Experts of a small language model: vocabulary 8192, 8 experts in each of 13 layers.
Below are experts of layer 3 (counted from 0) of a mixture-of-experts language model. Rows are named router (the router's row for the expert), up (a neuron's input weights, with its number) and show model dimensions 128-255. Each number is 128 + 32 x the weight over its row's rms, rounded and kept within 0 to 255.
After each expert's rows: a language model's description of what the expert responds to. This comes from a sample of Wikipedia text that the model never trained on.

# expert 7
router [197 160  32 149 105 132 168 142 113 161 146 120 103 118 100 149 125 172 143 132 126 106 137 151 170 176 170 163 137 203 128  65 164 110 163 120 113  87 116 133 171 118 105 118 103 113  87 165 130 108 183 126 127 109 126 135 105 156 155 133 170 162 133 131 109 120 122 109  92 171  46 123 188 135 146 120  91 127 167  94 110 126 179 103  80  74 131 173  67 125  97 174 142 139  50 157  98 137 166  96 135 107 164  77 118  98 151 128 148 195 153  78 114 189 125 183 141 131 170 122 188 128  94 130 165 132 142 115]
up0 [161  79  92 109 149 110 172 180 124 148 192 119 171 153 143 124 193 134 162 198 163  96  89 120 114 143 151 163 151 150 115 125 105 109 224 160 143 150 114 135  99 142 121 122 105  79  91 117  92 144 126 106 127  94 181 111 165 132 102 120  97 113  98 135 119 120  94 122 104 109  90  93 116 182 174  75 140 136 110 124 176 133 115 118 116  68 142  65 111 138 150 194 126 109 166 108 108 120  78 111 109 142 126 119 121  95 117 142 117 110 147 177 147  85 139 154 173  66 132 120 186 145 156 142 109 141 108 122]
up1 [116 141 133 105  58 175 109 129 149 145 189 165 146 125 144  89 200 103 122  90 107 154 100  87 163 138 100 176 157 126  67 115  90 155 179 119 127 151 120  55 110 114 116  97 174 173 159 145 146 126 128 161 114 134  87  87 140 121 118 175 148 115 134 111 116 171 123 172 150 137  86 150 187 127  90  85 142  34 103 110 145  97 115 107 114 163 200 134 174  97 125 151 134  52 131 192  64  85 139 115  71 130 109 115  90 132  72 105 152 190 139 117 122 147 193 139 131 107  75 144  91 127 135 165 106 136  80  69]
up2 [136 148 112 124 116  86 126 170 115 118 111 195  71 123 169 122 203  82 105  92 102 112 162 131 107 135 127 141  89 124  86 147 107 135 142 152  85 119 102 142 163 166 128  83  54 138 160  85 141  92 111 141 135 165 136 147 131 148 162 115 164 146 131 117  87 165 163 128 115 122 110 113 129 166  77  85 111 140 107 109 131 120 114 170  78 142 176 134 109 121 156 105 135  64  75  99 169 165 127 114 148 198  76 128  83 135 100  81 159 105 123 104 151 134 120  76 137 100 103 111 150 129 110 154 150  74 107 124]
up3 [173 116 145 106 102 133  75 115  96 182 117 186 158  97  48  58 130 120 100 106 149 130 152  90 116 130 133 173 110 133 125 104 142 150 157 136 141  83 196 132  68 122  75 183 109 134  87 173 104 167 112 138 129 116  91 108 148  88  72 120  79 123 168 128 167 149 123 156 131  43 146 135 136 152 114 166 128 142 177 100 107 151 151 146 162 164 130 143 125 148 131 107 110 136  96 200 185  68 132 162 132 114 131 168 157 120 155 100 132 177 109 137 111 125  84  75 157 153 124 145 189 125  73 110  89 133 169 123]
up4 [178 139 136 139 108  87 134 129 182 155 143 126  95 111  82 138 168  75 125 140 119 171 120 130 161 126 167  98 127 140 106 122 114 102 107 140 227 107  74 138 125 129 144 132  91 157 123  82 115 149 131 155 132 154 168  97 188 117 122 131 129 156 139  93 141 100 115  98 110  59 144  89 184 107 148 115 145  53 135 123 104 163  86 192  79 201 107 142 114  93 108 108 103 153 151 117 128 157 109 109 108 106 122 100 127 126 116  92 157 128 107 106 147 116 129 141 105 133 114 137 186 106 142  90  99 109  92 133]
up5 [157 101 125 106 100  92 105 134  63 112 153 132  86 124 171 136 151  52 187 141 127 116 143 129  85  76 140 135 124 151 100 152 120  57 119 127  65 171 136 101 120 140 174 178 157 104 162 180 104 113 103 167 109 189 109 103  48 126 122 120 146 126 161 143 167 119 123 111 162 137 142 134 134  78 150  96 140  86 141 147 116 149 162 168  87 166 102 137  99 158 146 162 105 167 127 135 180 127 137 168 186 136 124 143 153 130 107 126 120 142 127 147 145 170 160 137  82 102 137 145 139 147 107 102 149 219 109 161]
up6 [179 134  97 126  84 137  86 145 103  89 144 121 130 163 139 188 129 183  63 131 119 114  71 117  80 171 156 235 105 187 143  66 189  58  98 125 108 142 134 102 111 138  99 116 151 110 142  88 123 150 140  87 127  91 100  94 168 118 160 101 146 163 135 121 184  98 104 165 163 127  57 118 170 154 172 116 107 134 136 114  75 156  78 150 126 157 126 183  96 173 176 161 148 121 169 174 164 142 112 120 176 151 147 150 130 126  85 140 113 117 139 131  84  86 126 115 129 123 121 121 144 100 195 106 106 156 171 129]
up7 [150 161  93 134 113 123  94  81 130 157 102 122 134 142 132 102 123 102 122 168 103  90 161 150 176 111 105  99 141 142 124 118  90 144 131 148 130 139 154  76 108 155 133 123 162 168 149 145  74 150 118  96  96 133 120 101 130 113 178 114 131 117  90  71  59 109  77 165 120 114  95 129 113 106 124 120 138 154 152 164 184 167 135 196 153 214 136  65 114 117 123 134 153 173 138 190 184 117  79 121 154  45 102 142 122 160 136 137 130 135 114 169 162  73  55  65  87 127  86  86 119 166 118 156 100 143  66  83]
It responds to: Final pieces completing words and names, such as -ed, -ing, -ated, -ium, -graph, as in migrated, Worst, Telegraph.

# expert 0
router [131 145 123 119 205 121 144 116 111 128 110 194 125 207 103 144 116 124 155 213 127 111 107 173  96 100 108 171 147 143 138 124  86  81 134 131 103 103 143  57 110 111  88 167 115 148 164 108 153  98  59  60 107 130 176  99  83 128 128 172 137 110 131 109  89 165 135 111 133 124 101 143 135  90 110 156 174  99 168 114 183  89 129 130  92 106 128 133  97 109 146 159 168 128  83 140 133 152  90 152 134 101 135 156 148  50  53 139 150 163 162 116 141 159  89  86 135 118 170 128 131  93 142 140 132  96 128 151]
up0 [142 135 115 134 120 100  72 180 135 127  84  86 115 168 118 161  94 128 201 171  74 120  96 153 128 135 166 102 144 102 145 147 117  66 110 123  65 166 145  86 114 153 156 185 108 148 112  88  89 111  99  79 144 112 111 158 126 153 158 109 111 157 139  82 156 156  98 128  89 136 162 137 135 112 101 183 133 127 161 114 173 147 166 103 160 105 129 121 116 140 141 152 174 180 169 148  69 172  71 138 149 136  86  99 129  97 151 124 101 115 115 152  87 151 139  66 144 140 156 112 101 147 120 117 120 134 166 150]
up1 [149 149 169 175 122 113 158  95 111 149 185  98  92  75 141 166 131 107 143  77 134 135 102 152 134 177 109 127  91 105 112 178 162  99 139 134  77  83 152 156 129 114 120 146  92 110 196 115  71 146 167 158 143 116  92 189 120 134  58 173 118 114 111 167 119 187 125 118  90  92  91  94 128 128 184 155 124 119  88  48 106 155 159 166  89 121 160 164 122 106 139 125 156 105 128 162 163 137  85 123 145 134  89 139  82 119 105  97 112 149 157 140 201  98  59 146 112 142 169 186 113  67 137 128 139 151 159 152]
up2 [159  75 169 170  94 124 151 146 115 136 157  92 124  96 158 152  64 107 173 143 111  81 166 146  69 159 162 113 112 108 155  97 105  85 121  83 150 130 105 139 133 169 175 130  89 130 118 159  66 127 132 123 159 125  65 131  90 107 148 111 127  98 186 125 138 134 142 149 162 135 133  58  49 115 170 165 143 106 156 114 140 104 127  75 145 199 123 147 155  57 121 107 146 136 102 188 151 112 172 115 179 132 104 112 160 150 108 125 100 155  69 107  97 143 193 186  98 157  44 138  91 199 208 151  87  93 121 173]
up3 [181 127 158  91 129 147 148  67 171 124  98  89 122  70 133 139 112 134 129 126 169 121  88 146 102 130 180 208  90  96 124  93 142  94  60 130 153 119 138 170 122 165 106 199 108 107 131  77 187 137  92 169  78  86 191 154 107 165 183 148 154 143  85 135  94 160  84 116 137 105 111 106 138 162 173 139 160 142 127 137 108 163 185 116 134 149 137 136 131 117 169 125 110 114 108 114  89 150 188 100 128  87 122 131 104 143 165 141 138  94 146  96 108 108  90 166 144 132 132 152 134  88 125  90 158 161 172 135]
up4 [170 100 158 105 121 179 112 124 157 105 101 129 110  48 110 103 108 103 121  90 137 124 135 159 107 166 164  90 124 112  91 126 129 135 156 187 145 194 166 166 130 126  76 168 163 134 133 133  58 139 179  18  71 105 128 118 105 132 131 100  74 215 180 135 117 155 116 159 129 147 117 129 124 156 133 109 154 128  88  99  79  63 140 104 198 235 146 128 132 132 110 100 183 113 133 137 103 133 152 121 147 155 130 104  77  99 191 156 138 119 170 217 141 125 119 133 131  73 150 117  98 112 153  98  76 184 153 152]
up5 [142 106  93 116  81 101 115 170 173 179 190 137 142 110 130 124 138 130 134 162  98 120 110 144  70 149 112 141  90 146 112 172 201  72  94 105  86 143 151 170 138 127  97 170  79 106  96 112 203 167 148 150 102  87  78 120  97 163 198 114 167 112 123 167  80 155 139 165 116 115 133 133 115 201 135 134  98 134 135 102 137 108 118  39  73 167 164 135 149  74 109 162 114 113 141 108 155 172  95  76 112 101 122 124 135 161 160 130 153 138 134 100 155 117 126 134 169  94 124 229 106 166 132 137 118  97 146 124]
up6 [138 107 105 188 107 146 114 172 153 125 127  76  93 136  74 132 126 138 142 177 144 113 105 150 119  54 132  92 145 105 131 109 122  95 130  61 121 181  88 127  99 134 124  92 162 168  87 142  87  81 136 161 196 169 157 164 151 128 180 147  92  91 139 150  81 136 122 186  61 185  93 158 128 112  47  64 111 144 140 111 153 135 112 156 126 145  65  72 141 121 146  80 175 169 131 151 111 118 146 118 122  75  62 153 126 160 133 176 112 147 156  77 175  72 182 170 176  71 126 137 148 162 132 115 124 104 161  71]
up7 [126 161  89 184 147 114 129 102 125 149 137 124 122 133  83 135 152 123 144 163 140 125 172 133 170 102 178  79 127 167 124 127 130 180 105 106 158 102 125 112  97 150 146  76 129  91 132 135 134 178 129 110  81  96  92 131 126 137  81 129  65 157 107 138 143 142  54 160 112 100 120 133 167 169  67 149  46 161  24 121 122 108 120 124 201 133  65 121 142 170 168 143 181 129 126 182 134 171  98 134 135 160 109 108 108  46 135 148 131 154 113 136 177 176 142 146  82 142 150 191 156 125 123 100 104 125  98 116]
It responds to: Articles and possessive determiners (the, a, an, his, its) starting noun phrases, plus plural or possessive -s endings, as in Spartans, Morgan's.

# expert 6
router [117 144 116 191  95 156 137 127 124 143 143 116 164 139  86 165 122 122 140 172  84 113  95 103 138 107 114 176 118 135  51  73 180  83 121 128 137 112  98 144 184 146 108 174 104 109 123 142 145 124 171 128 176 172 109 114 142 166 165  93 134 168 106  77 112 150  95 108 144 165  83  93 165 136 109 186 138 126 159  98 135  88 164 192 123 161 109 207  98 150 162 147 186 150  51 125  94 156 141 165 160 136 111 123  85  99 123 110 104 168  57 160 126 112 127 147 103 163 152 136 135 101 138  96 121  42 202 107]
up0 [114 123 172  86 140 138 138 162 164 119  95 117 179 170 217 131  96  99 166 143 119 138 130 151 136  91 150 128  73  93 148 113 163 159 152 197 120 117 150 167 118 117 127 175 115  76 164 157 162 151 196 144 149  87 178 116 170 128 147 142 108 102 183 139 136  96 111 149 138 186  83 140  90 139  74  88 159 177 134 146 145 136  94  50 157 121  92 138 144 104 112 177  91  64 161  89  99 154  83 149 140 154 109 159  91 111 100 117  62  99  76 168 137 128 139 151 132 128 173 117 117 154  94 117 117 102 184 176]
up1 [187 140 119 164 147 170 115  69 167 142 161 173 169 104 162 146  86 150 140 103 105 161 121 115 107 153 119 129 129 128 164 120 101 129  86 129 108 112 116  82 130 113 163  85 149 142  86  93 129  91 103  71 147 163  90 105 164 110  93 126 117 144 128 175 107 142 171 124 204  88 108 121 157 134 192 118 132 125  90 130  59 170  71 130 144 130  98 156  97  88 144 141 129 192 143 154 115 159 158 138 168 121 108 134 173 146 133 178 114 125  85 111 160 130 191  73 179 199  94  89 153 102 124 165 113 128 105 129]
up2 [ 95  90 126 125 135  99 139 124 157 128 105  98 139 150 119  81 154  88 140 109 125 142 109 177 135  68  77 130 114 131 160 146 139 145 161 140 145 153 167 102 173 168 153  67 147 197 131 102 110 123 119 105  94 134  92  78 118 105  91 131 172 106 163  69 109  93 126 205 100 132 109 110  78 103 209 146 127 143 117 144 123 140 162  93 138 175 174 131  96 139 170 141 170 163 205 129 118 137  93 100 151 114 146 164 177 175 157 163 120  98 144 106 147 138 174 103 124 146 162 145 114 126 201 124 106 180 117  58]
up3 [147  90 125 173 150 142  94  95  89 208 219 111 189 146 167 125 116  91 106 163 138 151 123 184  80  92 115 113 101 144 140 116 120 134 118 122 134 108  75  82  85 142 139 113 107 144 102 114 169  83 121 143 167 186 154 122 137 127 105 137 112 111 144 145 119  93 168 109 129 111 131 201 149 148 102  87 151 130 110 123 112 181  76 145 136 194 127 160 124 118 143 164  80 111  78 132 172 182  94 126 113 150 110 170 120 103 108 182  74  89 118 145  95 157  99 158 178 100 125 137 169 147  99 147  91 115 207 122]
up4 [119 153  64 114 141 113 102 143  73 201 137 137 157 116 106 104 128 119 111 124 168 142 159 119 185  86 186 139 117 148  82 134 146 157 116 174 184 186  96 146 147 117  99  78 136 151 123 186  99  95 192 127 157 159  79 143 161 112 126 134 148  98  99 138 158 135 142 120 141 173 118 124  98  98 146 150 130 142 161 138 101  73  98 134 159 171  87 144 101 129 144  78  97 126 130 135  52 139 101  99  93 148 161 117 104 152 129 127  67 171 116 159  93 120 155 139 189 153 177  84 116 125  61 150 172 111 135 187]
up5 [106 136 112  94 157 215 125 149 139 115 171 159 172 140 119 117 100 140 109  91  85 124 139 131  94 143 118 138 151 172 138  69 151 151 131 168 129 149 100 144  96 116 113 157 127  90 108 133 123 188  79 185 137  56 100 133 152 160  95 107  90 157 138 130 102 128 120 178 100 129 125  93 152  94 137 133  94 148  93 120 140  92 183 168  47 175 118  77 155 152 136 137  93 193  69  99 120  99  89 124 160 141 145 104  93 108 115 127 124 124 170 128 115 178 110 191 132  97 104 122 115 128 134 153 150  83 165 161]
up6 [161 105 143 164 139  99 115  63 124 114 153 142 139 189 167 162 136 107 179 132 126 152 130 148 112 100 149 106 152 146  98 167  53  64 152 166 168 150 136  92 165 104 121 179 116 113 120 113 126  94  52 171 185  70 167 123 106 156 103  77 163  79 188 127 133 117 163 115 173 120 117 202  89 147 158 160 115 125 125 119  81 165 110 166  96 170 132 151 103 138 150 144 125 132 154 131 146  54 124 152 146 137 173 108 149 154 164 116 185 109 126 142 112 140 126  69 155 127 125  90  92 131  76 105 152 196 111 113]
up7 [158 144 157 122 118 146 115  80 120 110 160 151 110 123 135  91  98 144 109  96  93 153 136 159 172  90 154 150  81 124 103 157 101  81 130 157  67 176 133 136  92 157 109 137 122 120 121 157 118 162 140 153 127  95 115 124 113 113 143 104 104 154 190 113  80 122 140 107 105 105 122 135 143 233 142  85  88 134 108 126 122  85 118 174 119 133 164 169 170  65 162 120 142 109 142 152 140 149 173  89 141 158 130 104 114  71 151 194  97  83  57 151 110 147 115 158 133 123 128 123  82 163  95  29 168 100 187 132]
It responds to: Short syllable pieces in the middle of words and foreign names, often right after in- or de-, as in intriguing, invented, Inwa.

# expert 4
router [ 94 103 127 178 155 152 140 127  56 163 149 164 101 154  79 152 134 142 151 188 115 124 100 134 138  79 127 161 156 120 102 100 155  99 181 101 179 124 136 103 127 126 146 168 135 158  81 141 117  83 106 149  96  97 145 128 143 175 127 139  74 100 104  98  97 155 120 116  86 151 104 129 118 120  97 120 140  99 181 110 180 122 104 125 145 113 129 150  93 133  81 157 181  76  84 164 108 145 102  84 165 134 163 155 175 104 169  97 115 150 131 104 125 107 122  90 132 139 168 120 139 103  43 171 143 126 133  75]
up0 [129 138 165 105 163 103 110 127 145 111  94 165  81 136 176  78 153 128  94 196 182 116 138 142 139 111 118 156 131  88 193 130 133 160 148 106 128  99 113  38  67  62 110 145  85 102 145 134  66 136  80 138 133 170  96 147 119 128 115  75 130 169  78 151  87 135 115 162 106 148 110 154 131 188 106 134  49 152 105 102 120  71 120  97 118 105 120 131  97  44 122 109 160 123 122 135 119 136  91  71 167  67 162 146 123 124  75 164 114 150 105 153 116 107  97 153 165 147 125 120 131 105 170 103 111 195 110 131]
up1 [152 142  83  77 107 123  76 153  73 178 104 118  97 156 134 131 129 134 114 145 156 122 140 124  99  81 114 116 113 133  53 154 130 154 110 100 177 174  95  93 128 125 107 118  79 143 174 133 186 100 143 163 113 104 176 142 107 107 133  60 167 151 141 170 116 121  77 105 152 115  78 131 106 145 140  98 130  95 127 156 173 142 116 115 127 173 181 137 153  93 163 116 101  99  99 169 113 147 174 124 133 177 140  97 111 162 110 142 176 134 109 109 117 120 140 124 116 111  82 100 144 133 127 172 128 150 103 107]
up2 [ 12  98 174 152 113 118 117 117  88 109 123 155 162 115 215 120 113 146  90 142 143  91 101 106 127  72 106 166 136 111 161 112 138 171 172  23 148  84 140 144 145 154 118 147  75 135 137 142 148  76 156 102 155 119 175 178  91 123 101 103 150 166  81 126 165 128 106 140 157 111 125 119  94 115  94 143 125 137 199 159 107 141 116 162 126 150 145 218 120 182  96 119 107 139 117 149  75 146 154  99 191  99 123 130 151 153  99 116 182 134  80 123 116 125  84 118 128 134 110 128 110 164 150 145  71 116  77 102]
up3 [196  74 114  21 104  63 169 101 106 118  67 179 167 111 142 126 148 182 150 170 152  55  88  89 105  87 145 145 140 173 100 147 119  96 135 172 168 126 149 183  87 165 121 141 124 100 147 131 102 107 150 170 146 113 147 109 167 111 129 121 150 135 141 126 147 176 173 160  79 146 101 218  99 146  91 125 132 103 113  98  73  94 167 133 146 141 126 166 107 161  96 132 120 158 155 159  84 187 134 113 110  78 121 101 146  88 103  85 141 108  87 113 126 122 145  97  80 106 117 120  96 143 153 135 125 203 181  85]
up4 [138 160 104 148 121 104 149 155 130 175 107 125 161 105 138 106 118  93 128 108 123 123 121 125 104 129 184 145 176 130  90 180 189 169 192 174 134 173 106 143 136  77  59  95 133 139 148 156 140 159 108 199 131 130  66 109 144  94 137  80 170 123 120 125 132 133  93 114 153 116 138 176 216  99  55 156 173 117  66 114 145  73 119 107  72 168 142 178 120 141 145 139 154  97  98  99 125 148 147 178 103 106 121 102 150 102 177 160 188  99 135  96 148 123  90 131 132 102 138 135 188 133 123 116 112  95 154 146]
up5 [152 115  56 128 180 130 155 156 164 130 121 133 167 160 145 128 104 153 139 137 129 157 139 111  93  85 152  90 167  88  74 125 115 127  63 107 109 171 100  77 105 174 123 109  95 184 163 181 105 136 170 116  97 141 110  83 125  90 132 121  94 139 166 118 121  97 101  94  75 175  99 145 131  64 167 122 160 142 134 163 144 182 176 123 168 156 115 139 177 109 124 136 126 149 120 126 180 160  86 213 124 108  91 157 226 118 111 147 161 157 195 148 165 106  76 111 136 119 147 147 111 103 122 162 128 107 156 124]
up6 [120 181  35 115 117 120 107 122 100 102 112  94 107 147 116 134 152 128  83 104 144  79  96  62 108 152  64 132 147 137 104 133 145 104 206 124 161 139 183 198 118  93 127 181 196 144 124 170 121 156 130 179 138 165 102  61 139 143 101 117  92 161 130 156  64 146 149 137 112  91 166 142 167 160 130 184 132  98  78 164 122 150 180 144 171  74  87 134 143 127 127 150 118 148 130 105 146 142 124 113 122 156 135 115 149 160 109 195 180 160 108 145 108 176 141 108  77 110 108  64 121 118  89 158 141 119 122  69]
up7 [151 154 161 177 150 134 159 182  87  71 105  64 127 137 115 188 121 100 126 112 154 110 136 143 114 117 116 144 123 158 147 151 162 117 110 138  81 136  98 123 117 146 129 131 115  85 131  96 131  81 145 127  38 167 127 159  92 124 132  88 112  82 133 167  89 124 107  93 173 137 149 120 144  95 149 153 173 146 106 124 137  70 159 139  76  63  82 128  79 113 143 175  79 161 107 141 168 112 126 180 155  82  92 170 130 143 123  93 170 170  96 172 144 137 149 127  79 154 101 125 128 133  71 112 144  93 141  90]
It responds to: Commas in lists and after place names or clauses, as in "Alabama, United States", "Jo Martin, Trevor"; also stray capital-letter word pieces.

# expert 2
router [172 118  86 111 113 128 154 157 166 176 108 160 113 106  97 167 127 127 109 119 156 124  95 156 165 115 119 181 139 166 122  82 143  74 152 143 170 178 125  91 153 130 136 135 148  97 112 186 141 136  90 120 134  79 151  97 102 153  91 160  61 146 137  89  69 119  99  74 127 167 115 163 115  70 104 147 144  63 165  88  53  62 135 122 114 137  61 184 124 163 189  80 118 150  87  76  98  91 137 165 135 129 145  99 151 123 130 153 170 174 147 174 118 120 129 135 105 148 130 153 154 127 127 127 141  91 159 158]
up0 [144  58 156 101 130  67 110 122 177 101 107  85 134  93 117 142 109 102 173 118 137 103 129 115  82 163 116  78  54  89  83  97 148 104 117 166 160 118 120 142 223 179  93 104 126  83 119 131 108 142 154 135 187 171  86 140 123 162  93 144 115  80 122  96 171 157 107 146 111  66 106 126 128 109 197 128 100 142 103 155 160  79  97  71 102 221 139 141 150 101 115 130 217 120 152 170 150 144 112  69  95  61  99 116 137 122 112 106 133 136 164 199  75 126 102 147 153 184  93 145 112  97 156 161 188  38  98 119]
up1 [185 128 113 114 113 132 155 102 126  63 141 141 103 118 137 189 137 140  85 137 122  96 140 134 161 119 123 153 126 143 144  94 142 168 154  89 125 147 105 149 152 166 118 124 105 156 119 125 122 180  86  97  50 121  95 160 166  86 122 145  93 130 156 143  91 144 110  86 123 103  87 119 151 128 158 113 126  55 148 133 120  51  84 204 128 107 105 150  67 174 138 120  75 120 114  72 109  64 174 102 125 118 166 159  58 107 179 119  83 127 138 153 110 161  88 154 101  95 123  68 122  69  89 182 116 137 138 123]
up2 [141 124 225  29 104 116  64 135 160 103 111 128  94 141 147  87 190 103 139 154 175 164 156 126 145  92 197 151 159 140 126 144 134 135 181 129 147 138 176 154 161 103 124 111  99 165 148 113 137 173 140 142 132 155 102 136 190 153  81  64  89 154 110 142 100 121 156  90  65 140  83 136 118 154 133 176  72  95 146 146 153 131 118 160 123 132 147 115 103 175 136  90 125 101 103 100 152 122 178 119 126  75 166 122 132 126  69 112 145 150 129 105 148 158 149 156  87  59 117 133 120 110 137  31 120 103 111  71]
up3 [104 134 129 165 115 156 131 123 139 134 159 180 159  86 131 219 136 127 108 100 158 148 119  91 180 155 179 119 101 145 153 170 132 135 193 127 124 159  82  84 108  83 101 121 108 115 123 146  75  72 147 171 138 136 125  89  99 161 111 109 167 128 133 130 112 169 171  84 149  94 130 148 151 155 111 190 191 107 129 118 197 103  66 154 132  48 137 147 121 148 109 104 152 159 110 114 136 105 115  79  96  66 146  97 120 110 171 162 130 176 117 176 113 158 150 119 120  97 120  88 138 143  70 138  95  97 115  90]
up4 [ 95 125 164  94 165 119 167 191 130  57  64 165 114 149 104 143 114 118 131 130 181 134 144 144 164 138 100 121 117  92 155 165 158 169 110 135 149 196  76 204 148 123 133 139 133 167 160 109 176 136  95 164 133 132  40  79 170 113 101 125  96 138 170 124 127 135  92 149 125 103  87 184  90 102 134 151 141 120 186 196 151  90 136 133 165 116 124 163 105 134 122 155 135 129 139 123 140 163 132  96 104 153 146 138 131 196 121 180 108  98 110 134  73 156 169 140  73 116 169 125  88 185 113  85 142 115 134 164]
up5 [165 145 154 151 138 158 147 134 157 148  89 119 164 163 118  77 134 123 178 189 216 100 155 153 100 124 100 165 104 149 108 127  84 178 122 159 162 180 150 138 120  88  92 185 152 138  43 105 143 107 139 104  86 110  67  81 139  72 125 102 161 170 207  73 134 150 144 165  74 172 171  97 140 115  95  87  98 121 159  81 180 131 139 124 120 133 127 145 101 190 148 157 139 148 118 148 110 117 146 161  79 153 114 160 110 188 100 189 154 113 128 142 111 109 183 139  45 170 135 138 184 123 221  60 132 144  98 143]
up6 [ 65 132 119  91  63 126 136 170  94 142 196 132 120 114 149 172 154 194  92 144 142 133 174 153 141 113 135 163 125 185 193  91 133 116 150  88 113 165 133 121 163 162 120 113 114 170 198 121  68 147 160 110 173 123  90 162 163 145 158 110 100 141 109  82 142 106 159 107  82  82 131 147 133  89 167 126  86 129  74 155 120 143  41 164 143 140 137  88 159 121 132 120  93  96  71 123 197 117 110 182 108 110 152 145 129 209 137 150  89 144  79  73  82 178  99 125 143 135  79 153 141 140 164 117 113 113 146 165]
up7 [179 105 155 114 111  97 111 142 117  66 131 155 134  83 119 145 106 151 143 139 123  85 189 141 150 182 121 140 104  77  93 177 100 120  99 107  73 103 110 110 129  71 132 159 158 121 187  97 108 129 190 110 149 161 144  89  88 140 161 104 171 132 154 131 104 186 159 172 128 132 106 116 161 141 162 133 131  79 155 164  98 143 106 131 139 169 103  96  93 108 103 124 121  71 128 108 138 150 133  52 130 125 134 140 113 128 138  91 155 141 146 154 111 118 111 123 102 151 140 212 153 113  81 129 129 100 147 202]
It responds to: The preposition of after nouns, as in "Capture of", "Journalist of", plus wiki heading words and markers like See also, Awards, ==.

# expert 5
router [133 113 114 151  97 100 182 112 163 151  97 144 108 128 138 154 159 168 156 192 123  83 155 120 158 142 170 143 170 126  63  74 205 126 149 144 117 143 109  72 169 132  74  80  87 138 119 158 140 151 167 106 144 104 147 104 133 157 150 162 120 186 139 127 116 146 124  94 163 178 130 143 168 145 138 135 200 128 168  81 156 114 108 105 120 118 112 154  54  76 105 107 172 115  68 126 107 111 145  90 117 113 138 186 124 108  81 152 111 187 171 141 109 148 153 158 110 180 167 164  93 107 115 129 116 121 172 134]
up0 [114 122 225 122 167 133  55 170  82 131 145 161 115 135 136 137 170 130  94 163 169 201 100 169 107  98  80  58 148 122 134  93  98 117 157 111 101 132  69 120 118 129 106 124 107  87 173 174 134 106 129 151  84  93 108 100 119 173  90 143 166  80  89 123 124 151 157 126 133 102 158 100  84 141  76 105 173 129 131 115  67 137 145 180 110  86 115 106 142 139 107 121 150  34 143  96 132 135  86 150 105 167 138 145 171 171  82 144 164 150 141 114 116  64 117 143 106  97  71 119 143 136 152 127 113  82 143 128]
up1 [106 140  90 180 111 122  85 164 108  81 168 170 146 133 130 170 183 118 151  86 134 117 181 186 134 123 138 184 130  98 125 130 136 129 165  95 129 184 137 194 197 117  53 103 109 147 175 132 187  87 142  21 145 157 142 132 182 150 109 121  90 148 143 141  87 150 173 135 152 139 171 102 126 137 123 113 125 137 115  99 171 148 122  93 123 132 167 118 165 138 110 121 139 125 124  72  73 123 172 111 156 118  84 203 144 158 151 170 102 126 141 198 110 128 170  98 109 135  89  65 111 154 173 133 128  89 104 134]
up2 [128 156 124 116 143 133 122 108 108 119 160 140 135 159 120 117  96  94 125 171 111  99 100 124 122 188 123  64 175 116  93 194 127 134 119 117 135 153 158 120 149  77 151 110 130 162  91 140 164 196 167 106 179 146 122 214 106 108 128 148  98 156 134 160  80  94 147 165 142  76 116  67 157 109 103 142 169 105 122 112 147 115  75 190  93  91 201 179 143 205 104  81 118 149 111 141  81 127  93 163 150 146 129 172  79  83 122 145 126 173 119  73 173  92  84 128 132 157  89 207 118 112 100 100 137  81  76  99]
up3 [141  87 117 173 164 176 138 177 101 106 173 142 124 176  66 143  84  77 168 194 132 110 131 125 169 124  92 129 105 126 135 114 163 143 118 153 154 124 139  88 142 127 148 151  80  80 119 117 147 129  85 122  88 107 132  87  99 159 110 149 148 149 200 118 118 171  81 148 125  97  78 181  99 144 148 100 153 115 100  96 145 139  83 132  62 107  70  72 182  39 191 119 118 123  79 151 125  73 116 112  92 128 137  97 123 143  94 140 144 143 172  85 106  82 115 112  93 163 123 100  94  90  93 118  88 196 150  93]
up4 [104  70 147  87 178 101 130 105 106 123 122 139 106  99 182 164 134 105 114 128 129 106  98 146 147 110  86  64 176 169 105 152 116 138  83 118  92 134 102 149 147  85 130 205 109 155 148 154 149 128 107 141 138 141  84 116 118 107 179 138 178 179 127 132  90 143  93 201 150 161 116 143 130  86  96 143 120  83  81 124 164 130 132 148 118 177 131 113 110 160 182 124 113 161 128 192 134 136 126 120 180 165  75 116 123 120  72  96 143 161 149 139  80 109 123 147 106 116  93 144 134 235 126 138 153  97 112  56]
up5 [101  52 136 187  85  67 148  49  96 103  96 157  73 132 168 110 160 139  60 101 144 126 189  79 172 162  69 111 127 116  88 201 115 124 147  95 120 174 111  91 115 142 180 130 137 140 133 174 112  94 149 144 102 121 171  87 113 151 120  88 134 136 168 135  95 115 170 178 146 149  88 110 142 148 154 151  98 137 156 121 122  94 137 125 160 121 119 151  52  87 199 169  82  74 151  85 168 126 175 168 109 142 140 148 179 102 133 117 129 131  91 136 125 125 116 120 113 204 113 111 181 149  64 178 102 123 127 179]
up6 [143 186 168 123 178 124 122 151  73 168 193 119  95  99 130 165  67 195 129 129 122 126 151 110 128  96  67 161 118 128 108  86 187 158 121 187 105 140 124 148 145 133 144 189 108 229 132  90  82 124 129 107 100 108 115 127 120  72 104 142 127 112 141 112 142 147 156 103 192 141  90 156 184 159 148  93 148 113 129 137 146 191 110 112 182 132 115 116 108  96 177 140 126  98 129 222 104 139 158 130 165 146  88 101 183 157  99 114 109 179 120 189  78 139 126 125  61 173 152 142 115 158 137 182  96 101 138 155]
up7 [100 137  96  82  96 126 116 123 121  92 139 130 154 173  65  38 144 126 101 121 107 144 180 121  70 126 178 108 116 128 108 122 119 122 139 140  78 142 171 143 106 109 107 116 147 146 152  89 117  61 121  96 115 110 143 108 175  91  97  87 124 188 147  96  78 144 112 164 140 135 159 111 136  75 228 133 149 108 134 191 148 105 143  85 154 118 112 151 116 154 134 165  82 109 108  98 101 167 105 134 109  68 120  98 195 157 113 158 154 129 190  92 116 118 181 193 115 145 146 149  53 173 132 121 179 135 139 133]
It responds to: Prepositions before a noun phrase, such as in, on, by, with, from, into, plus vowel pieces inside words like stereotype, boost.